Experts of a small language model.
Experts: 16 experts in each of 9 layers, 272 SwiGLU neurons an expert, 2 picks a token, a sigmoid router.
Below are experts of layer 5 (counted from 0) of a mixture-of-experts language model. Rows are named router (the router's row for the expert), gate (a neuron's input weights, with its number), up (a neuron's input weights, with its number) and show model dimensions 256-383. Each number is 200 + 30 x the weight over its row's rms, rounded and kept within 0 to 999.
After each expert's rows: "comes after" lists some tokens at least twice as common just before its tokens as in all text. This comes from a sample of Wikipedia text that the model never trained on. Tokens count by the router's weight.

# expert 15
router,202,168,199,208,132,218,150,191,221,224,160,185,204,208,179,168,205,179,178,195,250,233,225,228,204,218,168,232,217,211,196,200,159,200,184,172,219,208,189,208,206,167,223,230,248,203,230,153,262,183,174,223,245,160,237,225,189,192,175,220,215,206,235,264,203,202,221,179,193,199,222,165,198,214,235,201,184,262,240,149,202,241,207,187,224,217,214,188,151,233,217,250,194,209,204,180,161,186,166,200,205,200,209,193,185,248,190,200,187,306,199,215,173,238,228,184,182,199,187,160,260,224,182,190,173,180,248,245
gate0,235,195,187,235,213,162,174,184,196,190,190,197,192,219,221,237,214,190,196,190,217,191,143,203,159,188,207,184,203,178,185,208,204,243,171,253,175,227,198,261,212,196,209,199,174,177,157,229,238,183,178,148,207,177,220,185,219,205,202,175,184,229,188,218,215,226,212,182,167,256,188,190,195,176,213,225,210,207,223,240,217,222,208,244,197,172,199,130,231,235,169,233,178,210,207,212,168,168,190,225,226,163,223,191,151,206,213,220,157,156,234,173,224,199,172,192,150,216,161,201,175,229,236,197,202,159,267,219
up0,297,176,176,196,192,178,194,204,191,229,214,222,217,175,192,228,198,169,236,223,198,171,180,200,195,189,246,198,203,230,178,194,200,219,254,145,230,231,166,207,235,310,229,206,145,217,208,191,146,217,251,220,142,195,223,276,230,173,206,192,177,180,135,212,213,197,186,176,245,178,190,189,218,161,198,195,207,205,209,205,197,166,247,195,170,182,188,214,209,200,199,229,180,164,235,206,180,173,154,213,188,219,203,164,163,168,204,209,203,177,247,224,220,169,188,277,160,147,237,239,163,207,191,227,197,218,161,225
gate1,203,246,159,184,152,172,187,163,191,241,184,168,158,225,211,168,230,176,253,218,144,205,203,175,185,186,247,197,229,223,233,198,178,229,185,182,239,178,210,209,244,218,141,228,207,249,225,195,198,193,229,181,216,204,131,230,204,183,143,219,198,200,207,216,196,187,182,207,194,222,169,177,192,188,178,158,186,196,220,175,150,262,198,151,194,157,231,153,204,224,201,186,184,220,163,227,166,233,195,244,197,223,208,194,238,249,229,187,256,188,238,158,187,202,173,203,235,212,242,236,193,218,193,198,236,200,199,160
up1,212,208,172,139,185,217,224,195,200,249,160,229,185,226,198,156,237,223,147,252,204,230,175,207,219,158,203,184,203,159,239,259,216,173,212,231,174,176,225,206,179,209,173,231,223,227,215,205,212,181,216,239,180,235,180,246,178,196,203,214,184,154,211,131,175,211,157,223,250,167,178,223,190,238,190,232,210,187,190,188,224,168,199,185,246,155,204,249,256,199,226,165,183,186,203,170,205,187,168,208,212,207,185,230,149,157,216,233,204,224,233,187,171,185,203,207,214,208,164,227,194,259,214,217,213,240,130,206
gate2,267,162,196,241,192,173,158,151,195,185,142,222,181,183,170,201,205,216,172,205,228,182,234,167,218,183,177,207,179,169,131,256,199,201,195,186,211,152,225,195,195,186,186,193,236,167,191,168,222,200,209,183,226,229,242,166,200,175,175,198,235,178,223,202,182,222,177,201,163,217,202,220,165,192,241,202,160,164,226,175,212,219,166,210,202,226,170,235,166,217,209,233,162,211,220,204,227,189,237,174,219,193,202,228,184,216,149,206,208,225,173,195,185,217,188,189,201,195,211,196,238,174,194,198,173,138,221,246
up2,149,218,191,170,190,215,194,222,196,207,155,160,150,195,234,203,206,198,263,178,153,233,188,185,145,198,207,198,213,155,206,195,244,245,244,203,243,216,219,204,159,172,185,200,159,230,202,266,222,246,188,173,207,210,223,204,218,191,165,266,195,184,193,194,220,216,184,220,193,165,205,191,207,194,172,199,189,137,198,223,204,197,185,166,223,189,177,209,233,195,213,248,252,241,243,160,154,280,191,139,236,236,278,212,173,237,231,193,245,218,176,185,234,226,174,209,214,169,191,179,235,189,186,223,203,183,199,245
comes after: " of", " in", " to", " for", " with", " on"

# expert 13
router,243,218,189,209,215,201,160,196,229,243,148,180,177,222,192,186,202,186,198,213,186,178,243,196,228,278,211,197,219,208,217,169,188,210,184,164,231,158,192,162,226,185,225,203,204,211,209,202,251,232,243,140,179,150,278,244,218,187,232,226,145,229,259,210,142,216,221,233,214,193,252,235,151,221,229,193,148,160,175,250,156,179,142,194,210,199,197,268,222,238,249,190,163,241,197,253,200,212,201,198,161,168,157,199,235,275,167,225,140,261,238,193,217,181,150,206,221,237,194,184,223,229,224,167,161,213,206,221
gate0,183,208,189,230,211,164,183,207,162,203,182,239,218,181,137,233,230,192,268,153,184,183,196,202,191,188,157,170,199,231,163,224,241,231,232,244,212,155,155,199,192,243,215,234,225,183,145,200,194,209,169,222,216,226,204,215,174,200,191,155,189,220,231,197,176,200,227,175,194,211,192,138,148,191,154,273,194,212,228,235,185,229,189,241,219,179,234,146,260,183,160,228,230,210,215,183,132,160,225,247,193,191,173,205,208,202,169,198,172,206,194,234,153,241,187,213,184,207,248,230,189,120,282,199,213,157,247,230
up0,207,201,195,193,216,202,250,252,157,216,176,194,198,248,167,188,132,185,197,175,189,178,165,209,213,187,189,194,183,201,190,221,219,221,144,219,186,255,222,214,248,198,202,222,189,218,206,192,200,159,228,185,164,181,188,191,237,226,218,231,151,197,198,220,229,166,191,197,185,222,211,213,213,192,194,160,238,213,206,221,227,196,230,180,157,192,184,226,201,241,231,193,224,256,175,204,234,196,207,215,206,236,201,197,135,214,173,191,189,219,169,177,197,200,218,205,161,166,235,217,162,180,198,176,167,231,136,298
gate1,203,161,202,206,208,176,212,219,216,182,175,248,220,173,235,286,211,170,233,168,189,249,185,196,215,193,223,212,155,264,145,169,232,198,233,269,219,197,208,166,180,197,179,176,207,155,266,165,176,173,196,312,195,236,266,182,159,223,232,194,181,223,213,233,215,211,194,204,169,249,207,229,226,174,203,190,149,222,131,240,160,181,223,239,255,225,264,180,179,234,174,213,234,227,240,234,210,206,190,181,241,230,149,163,185,205,181,191,182,195,227,151,176,235,192,187,170,192,233,213,220,162,190,200,186,236,216,233
up1,220,209,225,233,276,227,214,218,210,140,151,245,184,194,219,205,218,188,211,193,198,224,151,173,223,221,142,212,151,224,199,177,193,217,259,195,199,181,140,203,224,221,238,237,247,249,201,227,208,215,178,209,182,211,169,224,150,168,197,225,223,232,186,237,217,185,175,152,198,224,192,144,145,226,215,240,168,199,207,185,202,191,192,64,236,248,225,236,164,227,179,184,160,204,213,235,169,193,233,190,235,213,145,133,267,191,173,246,194,196,239,164,190,185,172,246,181,215,186,199,223,243,191,195,160,168,211,210
gate2,207,246,173,226,197,208,209,183,216,226,235,193,182,226,168,239,202,217,175,183,183,221,170,167,224,193,191,199,225,205,176,227,171,153,232,162,184,261,283,147,230,193,184,158,180,194,188,173,243,221,239,225,200,232,187,206,180,180,191,200,191,125,247,180,212,181,214,219,222,182,191,209,208,149,184,230,184,183,165,186,219,176,171,108,259,179,237,202,158,212,206,238,180,153,152,208,216,228,180,199,201,211,161,214,232,171,251,189,170,160,222,146,180,215,216,191,191,222,153,143,177,192,208,163,144,147,171,181
up2,204,197,165,220,184,221,225,196,147,236,236,195,206,198,172,156,255,179,180,176,193,223,193,246,253,202,182,247,207,191,237,222,157,167,178,169,213,244,232,146,251,202,213,258,189,203,194,197,205,197,201,217,191,197,219,227,206,212,170,180,172,250,198,205,225,203,221,220,226,224,234,134,235,208,237,242,192,204,180,167,183,178,210,185,231,162,183,183,211,176,228,232,168,216,185,209,265,191,186,156,235,190,220,220,179,196,210,194,210,263,221,180,263,216,167,220,201,210,237,253,230,119,233,214,251,190,220,163
comes after: " |", ",", ":", " of", "|", " in"

# expert 0
router,234,191,176,203,185,235,92,177,225,189,166,206,154,212,140,222,210,227,195,210,219,149,175,149,247,202,215,216,172,180,199,174,178,206,198,198,206,175,207,199,253,228,238,196,221,171,180,252,205,195,189,154,189,205,262,215,212,193,177,212,213,219,228,250,165,192,205,235,229,233,194,174,202,194,212,201,193,206,222,200,163,122,199,202,205,224,206,256,197,193,225,232,165,199,194,225,194,220,183,200,213,229,193,132,195,201,200,208,243,193,239,213,250,203,214,185,214,186,197,175,212,253,230,186,202,192,188,208
gate0,240,167,185,250,200,185,185,234,209,208,161,175,229,173,146,234,184,194,197,209,156,153,180,232,134,153,252,181,198,200,184,218,239,178,228,237,163,192,176,196,202,215,244,192,244,214,199,222,204,232,197,149,129,164,159,196,164,230,125,233,233,144,225,191,205,201,137,272,194,197,206,222,240,208,257,190,236,175,218,153,182,198,187,211,135,185,226,219,245,212,189,197,232,180,194,198,222,185,245,211,152,219,269,282,221,181,172,211,200,211,214,226,131,226,199,157,203,234,243,176,233,202,202,216,249,153,204,264
up0,225,220,198,165,181,242,216,173,125,184,175,219,221,259,171,184,182,230,198,240,172,187,209,262,139,186,194,259,218,224,143,188,207,212,217,225,200,212,223,203,224,148,207,263,222,202,230,212,134,234,266,121,190,180,235,180,207,197,175,189,212,189,210,198,238,218,200,238,211,226,202,189,182,192,226,149,228,211,223,232,192,196,205,201,224,183,199,223,225,219,186,161,227,196,125,183,122,141,174,172,195,212,204,221,211,209,214,201,219,183,203,210,168,150,225,169,211,211,204,224,144,168,184,229,239,152,175,228
gate1,206,188,185,180,215,210,172,168,187,182,173,211,218,239,260,241,212,239,204,252,180,234,187,226,215,221,206,163,208,211,187,206,174,179,201,201,170,182,206,178,170,243,191,191,216,150,214,175,240,209,227,120,173,231,195,168,232,245,172,161,239,243,234,184,233,214,162,202,223,158,247,241,228,187,195,231,165,171,192,186,169,208,181,198,202,239,142,157,195,218,198,177,183,219,205,160,182,195,149,189,190,223,188,206,197,200,175,227,190,161,163,238,170,177,175,203,189,213,236,196,173,185,167,195,242,213,199,151
up1,205,163,142,213,221,237,230,132,236,149,194,191,223,175,214,208,197,185,157,242,170,182,196,209,157,241,257,185,164,128,210,205,159,182,212,175,180,251,160,228,221,257,238,186,181,191,227,247,199,218,193,199,185,251,219,190,207,269,246,219,240,214,215,146,229,220,183,186,136,223,182,187,173,130,215,194,146,239,179,209,214,197,170,195,248,237,123,255,272,163,188,129,136,238,163,193,203,151,232,202,201,244,141,111,148,213,194,265,225,206,227,143,199,210,211,196,203,215,247,238,228,205,219,150,179,199,283,236
gate2,214,156,243,142,153,224,213,200,188,168,185,232,258,244,152,233,164,237,189,239,196,211,222,185,198,151,170,217,173,180,249,163,211,206,173,186,209,217,176,220,193,237,227,203,201,188,201,190,188,138,200,213,203,163,166,230,179,192,196,182,215,220,135,200,201,165,161,193,210,233,249,140,235,168,209,201,197,178,193,162,202,200,152,185,219,241,192,222,228,208,200,208,195,176,188,208,176,212,243,158,223,251,208,197,195,146,168,241,208,196,199,170,213,218,214,242,199,145,178,176,169,225,211,165,184,150,177,203
up2,262,211,169,204,208,212,168,166,221,276,232,207,194,159,205,188,186,220,169,174,206,205,244,165,204,220,192,228,245,223,196,194,202,204,237,181,219,181,163,200,184,228,263,212,135,184,210,189,204,191,200,177,220,179,250,229,172,200,273,180,188,155,159,147,156,225,153,211,207,174,203,233,233,182,217,213,201,172,181,145,196,153,197,153,204,191,189,199,143,181,249,186,145,218,253,223,190,211,224,237,193,197,180,238,235,224,223,180,199,226,229,198,232,197,211,164,205,158,183,144,204,245,195,205,164,245,124,166
comes after: " was", " a", " to", " and", " is", " were"

# expert 11
router,202,172,174,201,175,205,220,199,249,228,188,210,190,168,181,228,231,165,231,209,200,196,222,140,177,238,193,206,165,205,219,248,210,172,213,174,212,169,208,223,240,159,185,177,227,199,158,186,185,190,216,142,262,167,240,227,217,196,205,191,192,222,232,253,229,228,192,217,187,205,214,180,144,175,271,200,195,201,240,195,205,198,158,189,222,177,244,230,230,214,229,238,157,280,193,230,242,184,163,155,211,218,164,191,202,247,188,166,163,223,255,151,250,230,198,188,188,254,148,166,215,255,206,258,185,137,233,191
gate0,247,146,166,243,227,234,159,155,216,222,220,206,220,181,176,190,224,150,181,227,228,211,237,192,181,184,196,204,267,191,156,201,217,153,250,196,255,190,187,170,202,181,220,179,188,215,163,160,206,145,191,179,209,137,208,227,199,211,167,271,225,176,204,234,164,216,205,132,225,165,227,223,235,203,245,172,175,223,201,200,218,232,259,183,207,139,186,184,204,224,161,255,184,200,173,232,165,184,153,152,154,239,232,191,240,202,176,199,192,204,249,173,153,206,215,143,244,237,262,159,205,184,211,221,198,161,187,195
up0,174,254,195,220,197,168,217,200,175,218,212,229,259,209,233,164,174,197,204,195,223,213,167,232,182,174,170,143,218,173,210,229,215,226,163,207,195,202,206,161,220,197,200,217,197,184,225,196,202,194,169,177,160,199,182,200,191,191,178,192,166,187,265,179,204,161,280,249,122,236,178,229,166,226,185,145,225,188,155,199,202,202,153,200,155,253,192,217,210,211,223,140,159,167,197,210,215,262,212,184,237,178,178,151,200,195,249,215,205,205,161,193,225,143,219,227,156,214,164,216,253,123,185,167,186,213,166,201
gate1,169,237,169,204,226,188,238,194,210,165,189,199,171,224,175,171,153,179,223,182,195,263,142,247,177,183,218,180,163,190,178,179,191,162,183,205,164,254,238,172,193,246,197,144,206,164,213,249,199,223,205,171,172,226,166,217,214,189,196,215,220,116,198,194,212,155,217,270,214,201,215,224,212,217,220,167,211,193,216,224,227,185,251,208,202,188,206,195,162,156,200,216,231,228,231,216,235,238,181,228,157,201,187,196,265,179,181,168,189,214,223,121,199,204,233,257,210,201,205,232,258,242,234,214,218,204,224,226
up1,230,151,201,224,131,170,206,215,190,200,205,230,206,210,157,200,214,236,254,233,200,189,243,166,166,192,187,191,282,239,177,189,155,150,156,174,215,235,199,267,243,181,196,224,215,157,206,214,159,181,187,183,199,194,187,205,194,243,211,244,207,207,174,272,198,192,155,156,160,178,253,185,213,188,237,204,241,177,206,178,213,224,204,190,147,239,188,270,212,229,164,216,205,231,184,169,181,149,194,207,189,220,222,222,179,214,224,177,150,222,216,155,195,215,197,201,226,223,206,202,188,209,191,212,199,245,269,138
gate2,210,215,161,172,268,254,177,239,241,189,204,199,158,253,171,187,158,201,178,206,205,228,199,219,241,199,156,190,229,161,213,220,259,188,195,180,227,174,156,223,232,245,234,200,207,177,163,185,212,164,175,178,108,199,248,213,203,200,148,223,147,213,178,163,236,236,270,221,146,181,204,214,246,188,218,124,193,179,199,199,201,202,198,218,167,208,170,181,215,257,184,187,206,211,173,190,235,167,236,199,172,229,198,195,257,181,236,196,209,192,143,167,164,225,230,159,278,212,186,209,216,158,181,139,167,149,218,186
up2,181,182,197,185,228,239,181,254,226,214,192,169,176,211,208,152,164,236,156,224,228,257,245,148,207,204,232,177,180,181,242,243,256,176,186,155,212,160,180,203,218,201,224,170,174,203,242,237,228,202,176,199,198,200,203,255,195,182,255,217,186,247,169,213,221,227,186,198,193,250,210,212,163,138,206,190,215,196,219,161,213,168,183,182,228,185,218,214,186,189,196,155,169,100,167,189,206,174,176,192,171,184,210,187,241,237,230,222,165,201,206,150,189,193,151,260,211,198,170,169,211,214,196,215,138,207,214,123
comes after: " ", "\n", ")", " 0", "%", " —"

# expert 9
router,221,145,205,248,176,252,191,214,147,198,188,215,158,167,201,196,186,208,239,230,216,211,198,178,208,255,227,265,212,188,185,233,216,205,172,197,217,214,209,180,223,223,209,199,231,184,216,162,225,204,156,158,235,239,191,306,239,162,243,226,169,201,194,157,238,201,179,216,191,223,199,190,160,190,233,208,181,190,186,258,156,218,173,213,140,239,205,231,178,207,249,212,176,240,179,273,211,188,193,204,214,201,191,179,205,281,176,206,190,241,225,206,164,210,215,169,186,165,150,149,181,234,227,225,174,168,233,156
gate0,192,176,221,164,198,193,246,193,203,163,205,148,205,183,230,164,189,185,216,220,136,158,187,248,187,201,222,187,230,140,277,193,185,165,156,175,177,214,199,176,171,193,197,204,219,135,182,155,209,211,191,240,242,209,254,177,171,230,213,204,199,207,203,194,159,183,227,225,220,166,218,208,201,223,203,163,194,196,194,159,187,174,234,179,249,202,226,283,171,177,197,237,213,240,158,226,200,212,190,193,198,187,211,191,249,170,138,128,161,218,233,209,192,206,255,145,250,247,237,219,167,219,166,218,242,201,165,180
up0,206,189,182,226,174,173,175,176,216,178,168,213,136,222,204,228,177,197,164,145,201,198,190,242,216,200,194,210,200,211,186,183,192,188,213,216,247,199,154,146,206,221,211,201,184,192,166,189,164,259,240,179,175,217,233,235,176,220,197,206,218,171,278,197,285,228,210,267,213,219,139,205,163,224,203,213,240,176,178,200,234,166,123,203,231,210,193,201,219,173,214,175,173,240,140,194,209,218,247,211,188,231,216,189,215,148,176,197,198,173,196,198,218,148,199,205,185,244,222,178,209,188,170,170,198,203,150,230
gate1,203,232,278,187,201,214,232,193,186,206,190,125,198,203,276,166,199,203,178,178,202,166,185,179,260,219,207,220,180,164,268,226,228,243,226,227,211,251,198,215,205,214,213,146,233,193,253,199,186,212,225,219,234,219,192,203,244,186,232,210,170,244,236,212,149,174,156,207,190,224,215,185,201,163,241,171,150,204,175,229,271,185,223,202,231,202,192,235,214,287,183,237,150,211,159,265,224,218,182,208,177,194,237,196,212,130,204,207,171,249,247,222,209,207,206,199,179,191,231,206,201,169,187,244,184,201,234,228
up1,183,238,214,172,201,193,191,180,202,173,152,197,235,225,197,219,210,208,137,270,213,211,205,227,200,160,219,215,207,182,176,187,209,210,237,137,169,252,183,217,279,218,225,231,194,191,227,157,147,186,139,153,208,215,218,200,226,242,174,227,187,179,200,250,162,215,201,182,197,256,194,204,190,176,215,172,162,163,171,174,220,122,233,194,204,183,178,195,215,191,191,205,151,188,235,188,200,256,170,147,149,231,209,173,167,198,219,223,196,220,239,193,165,286,184,238,240,189,169,172,193,188,200,213,199,162,186,214
gate2,216,227,164,196,220,227,163,155,250,192,185,243,224,215,232,200,207,213,221,187,189,185,227,187,207,139,212,176,212,184,177,217,231,147,200,130,228,226,148,173,203,204,185,183,179,183,218,245,182,236,212,185,222,218,259,221,182,187,213,206,198,178,239,199,233,191,181,159,199,193,170,168,212,197,179,182,168,185,212,225,197,172,267,192,239,180,234,199,160,222,196,182,183,150,242,217,201,200,191,229,210,182,126,183,166,245,193,178,193,204,200,189,167,188,288,217,177,152,229,140,184,183,207,199,199,159,191,191
up2,238,190,226,199,201,200,202,224,235,200,235,195,238,198,227,174,206,230,187,212,253,187,268,155,223,156,198,232,188,159,207,234,248,156,171,140,170,186,169,154,177,187,246,167,201,176,178,163,208,204,215,197,223,219,263,179,186,150,220,261,181,231,183,209,225,214,183,175,191,182,150,205,198,213,241,204,173,170,179,141,199,165,255,172,203,196,204,236,210,224,210,176,169,142,222,177,208,208,194,201,248,183,198,162,243,186,166,231,196,188,230,174,182,195,177,225,189,193,171,182,260,185,195,195,148,225,191,182
comes after: " |", "–", ".", " (", "|", ":"

# expert 10
router,196,156,197,254,185,220,156,232,244,161,161,200,153,163,206,160,180,238,218,158,176,146,253,181,203,259,161,179,199,164,252,213,189,213,162,121,196,181,173,201,234,217,158,241,229,193,200,160,204,163,177,232,185,185,197,216,204,185,182,199,187,211,221,239,186,211,233,172,175,199,214,192,174,215,240,196,175,196,178,255,213,205,189,221,206,257,183,212,228,183,224,212,187,270,182,219,207,173,171,151,192,203,111,174,228,210,206,177,210,253,269,257,155,240,250,200,220,202,177,217,215,241,236,216,178,176,195,207
gate0,171,183,236,239,157,153,198,163,188,215,214,205,215,213,206,207,173,227,148,164,197,228,196,233,151,198,200,218,162,225,199,198,227,201,145,211,204,183,223,255,178,273,207,182,185,165,199,213,180,163,259,200,188,195,203,195,200,243,220,227,220,253,151,178,204,199,222,242,219,206,148,198,187,216,207,189,199,237,228,223,187,270,199,203,165,221,210,189,162,244,229,208,135,168,198,252,196,215,260,164,196,204,220,180,216,192,223,123,197,248,193,295,223,176,258,181,166,143,165,221,196,169,214,159,210,151,170,122
up0,144,183,197,220,208,221,207,205,198,199,250,197,215,221,253,195,215,206,171,182,183,240,210,226,238,217,191,196,155,311,185,179,173,164,231,184,218,206,240,194,209,188,176,226,195,172,237,214,185,197,204,232,200,181,226,217,206,191,208,191,188,143,145,215,198,195,229,199,186,223,140,186,204,203,216,197,190,175,204,212,223,214,217,145,183,204,219,183,179,212,219,213,201,171,237,207,207,188,229,190,144,230,209,199,184,227,259,212,175,200,164,217,234,173,175,189,151,202,162,223,192,171,224,207,166,179,249,229
gate1,165,245,223,179,177,166,210,230,161,197,236,227,219,196,166,171,198,214,227,180,194,181,170,232,240,176,259,146,234,254,218,206,169,196,170,208,200,226,231,212,163,232,187,167,183,184,211,198,157,271,212,187,202,189,151,176,138,188,202,155,209,157,166,251,230,219,200,179,227,227,215,196,232,181,146,227,251,198,186,153,234,212,150,198,206,218,141,210,239,149,186,198,253,198,219,158,170,209,222,205,199,179,224,232,180,219,202,118,176,207,223,221,197,225,131,230,227,204,177,219,224,194,266,256,236,202,142,183
up1,159,197,185,181,195,241,154,124,215,147,217,219,216,209,187,231,199,199,167,208,227,164,186,223,214,214,223,208,212,118,194,147,192,147,165,224,182,152,208,215,220,171,229,204,145,215,239,192,179,235,228,247,187,208,227,230,215,192,227,213,197,237,248,204,242,216,246,212,119,191,196,214,189,249,167,204,154,186,223,197,195,185,174,196,231,205,253,202,175,160,234,238,220,161,189,219,222,196,234,156,228,167,178,259,182,210,246,208,190,157,209,223,214,151,214,174,231,202,241,171,167,254,204,234,198,244,200,130
gate2,210,215,242,208,146,208,199,189,248,191,240,201,223,197,211,190,224,161,204,205,172,236,204,170,196,186,221,222,190,217,189,197,177,196,219,153,203,198,200,216,180,222,227,212,205,199,183,181,206,188,172,148,205,182,226,211,167,213,177,179,199,202,262,185,243,201,181,235,156,215,199,202,173,168,162,257,191,145,238,195,201,246,171,164,166,229,225,210,213,177,255,217,181,183,223,247,227,205,185,160,180,207,223,205,225,178,224,245,222,162,164,190,193,162,177,221,220,270,214,134,214,131,212,152,145,201,233,142
up2,197,251,197,225,196,190,239,207,197,224,167,193,197,192,197,180,202,205,178,192,199,213,243,180,195,160,253,182,196,209,171,214,191,256,235,182,194,232,205,213,205,226,279,201,188,180,167,188,216,213,141,164,190,224,206,245,195,197,162,170,136,179,226,191,163,232,186,168,175,133,239,263,160,220,129,193,208,189,142,193,162,182,231,187,222,212,240,230,171,234,215,229,216,197,205,169,185,234,221,154,168,180,232,208,171,231,208,199,130,150,167,238,227,226,167,208,222,208,223,263,207,189,225,146,241,173,203,146
comes after: " the", " The", " a", "'s", " his", "The"

# expert 5
router,203,191,169,200,211,234,182,183,181,210,155,197,201,195,205,209,188,198,215,202,207,166,172,240,235,267,167,196,151,198,160,216,190,171,213,173,227,226,200,187,242,171,244,211,226,208,264,171,221,208,161,111,222,204,213,219,197,155,188,215,192,203,199,210,197,193,212,239,205,200,223,187,190,241,315,171,173,201,254,228,211,251,186,152,194,204,160,204,214,196,230,246,204,227,196,241,244,146,191,195,175,255,232,124,181,235,175,173,190,190,260,188,198,228,266,159,265,221,181,150,210,225,225,212,196,150,225,241
gate0,163,213,162,242,147,150,223,150,212,185,179,232,219,224,189,214,206,195,237,165,276,160,227,220,134,217,235,228,222,147,183,218,165,233,160,199,189,207,155,238,245,205,208,193,202,227,258,178,197,178,229,181,220,205,198,144,192,217,180,225,206,145,152,185,203,125,216,216,140,212,251,259,155,211,185,187,205,174,179,206,184,177,173,235,216,169,238,217,176,189,191,196,251,232,255,205,191,190,205,184,173,259,227,186,154,265,175,220,203,258,248,185,203,219,229,198,170,230,212,172,250,183,210,169,200,222,240,222
up0,204,203,196,192,251,170,191,180,209,186,193,228,189,260,194,218,184,211,201,224,125,242,224,188,211,252,207,191,205,173,209,172,250,199,209,153,204,179,164,202,194,186,155,203,171,220,217,172,177,176,197,175,218,214,224,142,263,210,186,174,235,234,183,184,189,248,212,194,142,137,181,145,194,192,234,222,142,175,166,173,171,215,242,191,220,230,301,196,201,199,186,223,213,173,172,212,228,189,216,210,259,233,185,205,125,163,244,201,193,185,225,208,178,169,254,143,221,248,164,190,188,241,246,153,190,178,191,191
gate1,204,189,227,248,202,173,187,254,199,171,197,187,229,253,227,202,177,159,180,153,192,201,246,191,201,241,161,202,195,182,188,242,238,187,175,203,144,186,207,141,242,210,193,216,218,228,268,218,212,208,215,190,179,137,218,192,190,185,188,215,214,245,197,174,198,224,143,256,144,180,168,177,173,240,206,156,203,208,191,197,238,160,223,202,210,235,253,212,204,224,245,196,192,174,313,196,184,159,189,201,211,206,163,185,183,277,183,171,247,271,213,213,180,255,176,202,143,190,145,218,162,208,188,208,262,159,201,166
up1,200,210,188,237,183,150,225,193,149,175,196,151,241,248,202,287,153,142,131,233,218,266,221,214,215,153,244,173,248,151,232,194,225,186,225,232,173,192,194,187,192,210,188,203,189,200,238,169,206,182,220,199,213,198,208,210,245,182,217,195,214,220,242,205,193,180,176,216,135,221,107,200,227,220,212,203,176,183,151,179,197,204,219,229,191,216,171,229,197,123,212,173,197,193,183,202,215,192,181,206,165,237,203,188,201,221,213,222,209,192,200,212,175,183,251,129,156,171,184,230,141,161,192,200,150,177,215,214
gate2,172,199,210,191,178,218,233,201,208,195,153,231,107,186,199,178,233,209,237,225,208,167,278,255,223,194,153,173,214,163,213,205,129,132,196,222,187,200,212,206,197,135,188,178,256,275,175,191,157,207,213,198,209,177,186,255,175,205,183,145,204,202,195,178,241,162,217,249,204,223,214,179,223,212,216,210,246,216,202,175,190,132,231,243,210,164,158,156,180,191,220,227,217,190,228,183,176,183,201,164,214,179,215,207,184,193,198,176,200,216,208,193,233,189,188,260,174,206,213,190,213,218,227,172,232,210,203,192
up2,160,219,250,230,160,245,238,241,230,177,211,221,187,227,202,108,157,226,186,167,207,201,212,204,204,196,169,190,199,257,224,273,190,235,185,239,191,173,166,187,205,221,200,187,221,204,181,181,153,179,206,273,160,177,198,250,279,169,170,215,182,207,210,188,224,188,238,226,202,183,235,190,252,194,185,180,196,173,233,232,169,186,178,248,153,199,233,243,187,196,192,229,224,140,199,212,201,190,219,210,183,195,167,221,203,172,273,216,242,169,230,256,193,173,223,262,214,196,197,185,210,180,149,201,234,165,193,183
comes after: "\n", "|", "\"", "\n ", " /", " co"